{
  "n_layer": 13,
  "d_model": 384,
  "n_experts": 32,
  "experts_per_token": 2,
  "d_expert": 128,
  "d_shared_expert": 0,
  "activation": "swiglu",
  "moe_layers": [1, 2, 3, 4, 5, 6, 7, 8, 9, 10, 11, 12],
  "router_score": "softmax",
  "normalize_top_k": true,
  "routed_scale": 1.41,
  "balance_loss": 0.00477,
  "balance_bias": false,
  "router_cosine_scale": 14.0,
  "init_std_router": 0.0264,
  "lr_router": 0.0011,
  "vocab_size": 32000,
  "norm": "rmsnorm",
  "norm_eps": 1e-05,
  "tie_embeddings": "early",
  "optimizer": "adamw",
  "lr": 0.0012,
  "beta1": 0.95,
  "beta2": 0.95,
  "batch_tokens": [32768, 65536, 131072],
  "seq_len": 768,
  "train_tokens": 368200000,
  "steps": 5698,
  "dataset": "wikipedia_en"
}
Below are experts of layer 10 (counted from 0) of a mixture-of-experts language model. Rows are named router (the router's row for the expert) and show model dimensions 320-383. Each number is 200 + 40 x the weight over its row's rms, rounded and kept within 0 to 999.
After each expert's rows: a language model's description of what the expert responds to. This comes from a sample of Wikipedia text that the model never trained on.

# expert 8
router,156,208,189,258,215,159,77,204,161,232,211,146,184,165,242,212,180,188,184,215,170,189,214,216,199,274,215,249,201,182,235,153,191,242,191,173,207,179,104,160,223,175,223,310,162,195,201,162,195,223,177,216,223,156,209,255,245,222,242,247,188,234,169,224
What it handles: Final words or pieces of proper names of institutions and groups, e.g. Committee, Party, Agency, Museum, Records, Society.

# expert 27
router,193,138,190,166,212,222,186,186,196,178,213,248,208,232,214,252,199,183,207,192,246,243,160,213,232,221,215,215,182,254,153,203,254,218,225,216,204,164,198,237,255,105,207,241,183,221,236,201,238,244,282,179,200,155,220,175,178,173,221,153,244,183,169,239
What it handles: Digits and game scores in sports and results tables, such as W 90–81, 4–2, 0, plus some pronoun objects like him.

# expert 14
router,136,181,206,206,199,239,222,236,241,213,222,244,165,199,147,204,194,132,270,257,191,219,150,176,212,96,189,175,267,186,161,167,176,185,197,210,190,189,203,155,212,219,282,218,181,184,251,226,249,170,235,248,212,202,237,188,194,151,211,159,224,165,222,190
What it handles: Digits and line breaks in infobox fields and lists after a colon or pipe, e.g. "Career titles: 3", "Facility ID", "(1".

# expert 23
router,198,282,121,178,205,182,180,202,271,238,260,225,248,193,166,156,207,182,206,192,142,142,154,244,171,217,169,199,129,198,205,180,250,178,260,205,256,166,232,131,184,209,184,203,167,219,154,279,232,210,217,207,163,217,172,261,182,203,244,221,173,258,255,178
What it handles: Semicolons before "years ago" in infobox dates, section heading markers (== ===), and "is a" in species-definition openings.

# expert 31
router,273,250,241,175,181,261,218,217,172,179,236,230,216,241,261,213,188,224,248,157,232,136,211,173,250,207,139,183,178,242,219,216,204,170,180,156,191,223,258,152,182,177,183,149,194,217,236,241,181,252,179,187,200,242,129,209,213,129,154,196,132,218,224,191
What it handles: Main verbs and prepositions after a subject in narrative prose, such as became, took, served, played, had, as, with, into.

# expert 5
router,104,162,227,202,215,220,168,205,180,206,220,229,199,191,273,184,186,218,156,92,211,179,295,207,192,213,208,173,223,179,223,173,211,208,145,192,182,161,227,206,155,279,217,224,181,200,203,178,140,247,155,232,302,216,309,168,199,164,228,255,214,162,226,195
What it handles: Articles and possessives such as the, his, their, its before a noun phrase, often in biographies: "released his debut album", "first".

# expert 28
router,187,255,224,90,258,178,218,186,130,226,176,238,270,186,195,177,237,226,216,231,236,219,209,268,236,218,132,229,157,204,256,219,165,190,190,189,173,201,221,159,178,186,141,64,230,182,161,208,173,196,149,158,194,219,197,284,240,187,196,245,265,200,195,173
What it handles: The word the or The, especially starting sentences or paragraphs, and the pipe opening a table row after a line break.

# expert 25
router,220,148,80,207,214,237,251,129,106,182,214,163,222,195,188,111,235,178,209,155,170,199,221,170,133,244,277,248,144,192,128,201,140,225,224,210,207,165,239,211,191,210,220,187,193,237,193,196,236,224,187,245,183,216,245,207,204,170,248,204,241,227,171,167
What it handles: Wiki section heading markers ==, ===, table separators |---|---|, and heading words like History, Cast, Production, Chart positions.

# expert 4
router,203,222,150,195,216,193,176,183,243,197,143,183,150,252,186,275,189,139,198,172,219,152,163,171,170,213,176,196,172,132,209,256,197,290,177,194,148,210,210,177,229,216,215,199,194,230,218,235,187,81,242,256,189,267,217,238,213,246,188,246,214,179,241,216
What it handles: Single capital letters opening names, codes or initials, often in tables and lists, e.g. K. D. Hill, C102, WAPA, Esports.

# expert 10
router,209,163,144,208,203,196,188,211,180,261,189,231,254,240,187,197,177,178,186,157,208,191,122,188,169,147,278,153,198,168,213,203,163,176,207,147,203,244,166,281,225,200,235,166,184,198,210,219,233,185,203,214,226,169,151,200,161,96,249,163,193,203,165,234
What it handles: Line breaks before section headings or list items, and bytes or characters of Thai, CJK and Arabic text, country codes in parentheses.

# expert 29
router,156,185,199,195,189,191,222,203,170,287,232,178,192,200,156,269,160,210,176,215,229,242,148,180,233,212,208,253,203,148,165,185,282,227,131,190,211,143,226,191,254,191,230,185,129,257,113,170,260,194,198,151,306,221,158,210,194,192,151,246,218,255,207,232
What it handles: Pipes in sports and discography tables, colons in lists, and "of", United, Best, Royal inside titles like "Secretary of State".

# expert 11
router,207,246,219,231,173,236,215,169,163,206,196,187,193,199,260,235,208,132,221,139,191,191,219,220,253,202,192,200,201,158,159,201,222,198,179,270,278,199,257,232,216,247,244,205,158,166,256,200,204,140,177,200,248,243,170,212,222,204,124,150,172,175,208,212
What it handles: Prepositions and participles after was/is/as, like by, via, named, released, designated, especially margins of victory: "wins by", "lost by".

# expert 0
router,254,210,221,296,183,229,255,257,184,195,207,250,214,167,237,271,262,188,156,223,244,250,165,188,193,144,218,148,226,220,301,170,208,235,186,224,200,254,232,231,219,238,222,135,223,204,200,191,192,244,128,169,274,208,252,181,178,216,192,166,220,231,190,189
What it handles: Connectors between names or items in credits, results and lists, mostly and, to, or, pipes, slashes, ampersands, by, featuring.

# expert 20
router,162,162,185,230,89,181,205,203,227,207,245,213,219,203,233,201,253,194,186,160,146,217,217,168,198,146,194,205,168,181,154,206,212,146,288,212,161,265,142,226,162,123,64,241,149,196,162,191,195,141,215,193,230,170,136,138,118,174,155,197,175,149,133,240
What it handles: Pronouns and nouns or modifiers after an article that lead into a verb, e.g. she, This, local, school, "ice cream".

# expert 18
router,196,219,274,183,190,146,147,229,224,224,262,218,165,239,257,176,236,237,173,199,190,198,107,230,177,174,208,227,218,186,184,207,228,227,222,187,260,273,175,190,161,171,188,220,178,207,186,178,112,218,90,296,183,221,261,163,223,204,198,111,202,236,194,256
What it handles: Opening brackets, quotation marks, slashes, dashes and hyphens inside compounds or at line starts, such as mid-2006, Palaeogene–present.

# expert 3
router,173,177,200,216,265,221,211,166,269,175,153,140,170,136,231,170,171,218,177,223,249,217,263,213,164,151,206,165,245,171,239,223,194,142,222,259,181,216,165,187,182,209,213,234,177,202,209,170,198,225,181,161,144,108,160,254,225,208,264,229,232,204,204,187
What it handles: Capitalised first words or pieces of song, film and work titles and of given names, such as Love, Chris, War, Night.

# expert 16
router,177,187,195,150,202,193,218,191,249,172,152,199,190,115,48,220,202,234,207,268,177,158,235,200,238,175,193,226,206,233,171,166,157,190,210,217,224,174,197,201,123,201,178,237,208,188,221,200,226,200,165,55,137,150,159,221,214,213,246,246,185,219,107,136
What it handles: Word pieces inside foreign place and personal names, e.g. Trawsganu, Bahá'u'lláh, Migros, and bare spaces before a noun after the or of.

# expert 22
router,106,226,220,144,189,144,206,215,146,256,179,185,183,202,271,237,220,193,236,205,200,175,275,216,295,247,206,275,137,224,231,226,169,227,229,243,213,222,191,206,188,227,158,220,204,254,176,211,232,196,156,221,189,154,219,165,193,202,170,190,241,211,224,210
What it handles: Word pieces inside Latin species and genus names in biology lists, e.g. Puccinia campulosae, Loricariidae, longirostris, and other foreign surnames.

# expert 2
router,349,135,180,196,213,186,253,185,216,261,247,222,213,234,246,187,187,186,188,193,207,243,146,183,214,172,287,162,222,242,214,189,225,173,197,185,225,178,178,229,257,208,290,72,208,207,202,127,229,164,192,201,261,157,194,255,219,215,263,174,217,195,206,194
What it handles: Commas and the verbs is/was/are/were after a subject, plus clause links like but, when, while, until, e.g. "It was written".

# expert 6
router,146,207,203,169,232,243,268,259,228,171,206,159,150,183,252,180,118,141,226,161,188,168,182,226,201,231,188,200,154,172,203,257,278,202,205,163,299,151,142,183,178,190,189,166,158,240,219,125,120,302,274,181,280,207,182,174,210,227,216,196,135,230,187,197
What it handles: Prepositions and articles starting a phrase in running prose, chiefly in, of, a, on, at, from, during.

# expert 30
router,191,200,269,254,131,180,193,177,151,156,200,161,215,108,249,123,151,221,231,209,219,228,108,245,176,141,250,177,208,183,254,123,214,235,246,150,205,276,176,173,166,158,193,179,193,189,220,204,154,113,291,279,270,242,229,230,179,233,221,306,168,228,188,205
What it handles: Line breaks after headings or list lines, closing birth-date parentheses, and relative or subject pronouns such as that, who, which, they.

# expert 7
router,176,133,131,199,221,167,195,138,190,188,185,249,263,174,72,198,156,172,212,149,199,169,184,226,215,150,251,183,236,167,274,181,255,203,204,143,185,193,207,299,204,167,250,153,197,243,137,223,191,216,210,227,201,220,159,140,169,191,160,204,215,158,263,186
What it handles: Measurement units after numbers such as km, mi, m, ft, cm and ^{2}, plus spaces, brackets and years in infoboxes, tables and census text.

# expert 19
router,159,216,211,242,178,137,229,188,215,175,228,186,212,194,194,208,178,204,218,213,118,194,293,185,175,233,112,248,220,162,189,222,266,159,230,205,169,217,188,211,258,207,227,221,229,165,167,177,137,184,262,195,130,199,148,182,151,225,182,190,194,185,184,181
What it handles: Words in names of leagues, teams, cups, universities and cities, e.g. World Cup, Ohio Valley Conference, Boston Red Sox, SEC Tournament.

# expert 17
router,198,222,212,182,148,197,146,180,247,176,142,267,186,202,238,159,139,212,254,250,212,216,246,222,207,199,227,207,89,229,217,184,171,142,191,182,193,291,234,218,230,198,157,221,249,177,252,146,183,160,163,224,271,238,150,164,212,198,233,201,134,247,234,211
What it handles: Pipe separators between numeric cells in sports and census tables, plus plural nouns like books, families, films.

# expert 1
router,252,180,263,150,170,214,164,188,199,169,244,196,175,144,228,146,176,175,129,196,173,282,207,123,99,257,199,184,207,232,173,198,149,166,245,204,151,190,171,192,188,153,244,215,162,172,204,190,206,174,231,183,237,222,280,206,184,268,135,132,149,194,177,205
What it handles: Modal verbs and the words around them in running prose, such as would, can, may, will, could, plus adverbs like later and very.

# expert 24
router,236,256,199,303,250,174,261,246,219,205,220,136,210,226,193,209,253,181,183,209,196,243,215,234,196,162,259,209,241,198,202,167,215,221,169,190,196,221,160,244,225,178,208,246,261,126,197,159,220,236,194,205,105,203,212,164,215,164,194,247,297,221,152,275
What it handles: Word pieces inside personal and place names, mostly non-English, such as Dragić, Joni, Adelboden, Insúa.

# expert 13
router,120,214,157,160,212,191,127,161,189,209,156,146,223,255,154,224,197,184,250,230,233,226,205,114,236,179,185,167,214,228,140,228,160,269,271,194,174,189,169,267,234,192,175,182,235,193,165,200,205,138,226,177,178,199,188,223,229,178,248,220,183,172,106,278
What it handles: Common nouns and adjectives after the or a, such as one, member, north, south, second, ages, plus possessive apostrophes.

# expert 26
router,191,163,171,275,199,194,228,213,170,186,171,199,160,181,193,156,214,234,235,228,188,179,179,207,177,253,226,126,248,226,218,194,145,249,251,232,216,197,222,244,223,169,226,212,283,244,137,216,259,174,202,209,175,212,98,130,201,238,230,171,153,175,212,184
What it handles: Periods ending sentences, including ")." and ".\"", ellipsis dots, plus there/There and Thai-script byte pieces.

# expert 21
router,195,131,164,231,216,226,151,197,199,214,143,196,236,249,203,97,168,198,239,241,239,214,281,206,286,211,152,186,139,153,149,232,210,224,207,193,164,168,219,272,179,190,219,228,216,173,206,211,167,233,142,188,269,211,201,189,156,204,190,102,206,213,186,206
What it handles: Column headers and row ends in wiki tables, such as Seats, Composer, Votes, plus field nouns like political, social, football.

# expert 15
router,105,202,157,233,220,227,233,156,144,236,193,154,276,214,171,189,204,147,125,168,169,164,182,168,237,247,194,268,228,190,200,199,129,183,140,207,227,168,288,206,191,186,238,295,196,254,223,236,306,136,238,128,223,187,237,229,156,200,216,179,190,198,251,215
What it handles: Number words, quantifiers and time nouns, such as three, several, many, most, days, years, century, plus bare numerals.

# expert 9
router,212,140,169,216,210,178,185,164,207,193,153,216,209,308,198,273,159,153,126,189,222,195,180,219,248,234,205,127,192,201,242,220,153,230,186,217,209,174,221,117,207,239,186,224,279,205,183,209,158,240,253,197,219,221,248,266,239,206,201,171,135,173,207,221
What it handles: Line-initial dashes in infobox-style field lists like Website: or College:, plus raw byte pieces of Japanese, Thai and Cyrillic script.

# expert 12
router,179,260,176,181,229,213,153,238,226,194,157,223,230,188,230,181,200,222,197,214,197,184,298,160,108,201,232,213,197,278,181,204,240,148,210,239,175,201,126,213,200,245,163,258,205,139,190,214,255,231,208,196,221,89,183,188,187,155,165,176,240,174,232,164
What it handles: Abstract nouns and participles after a, the or his, before of or to, such as due, role, contract, struggle, debate.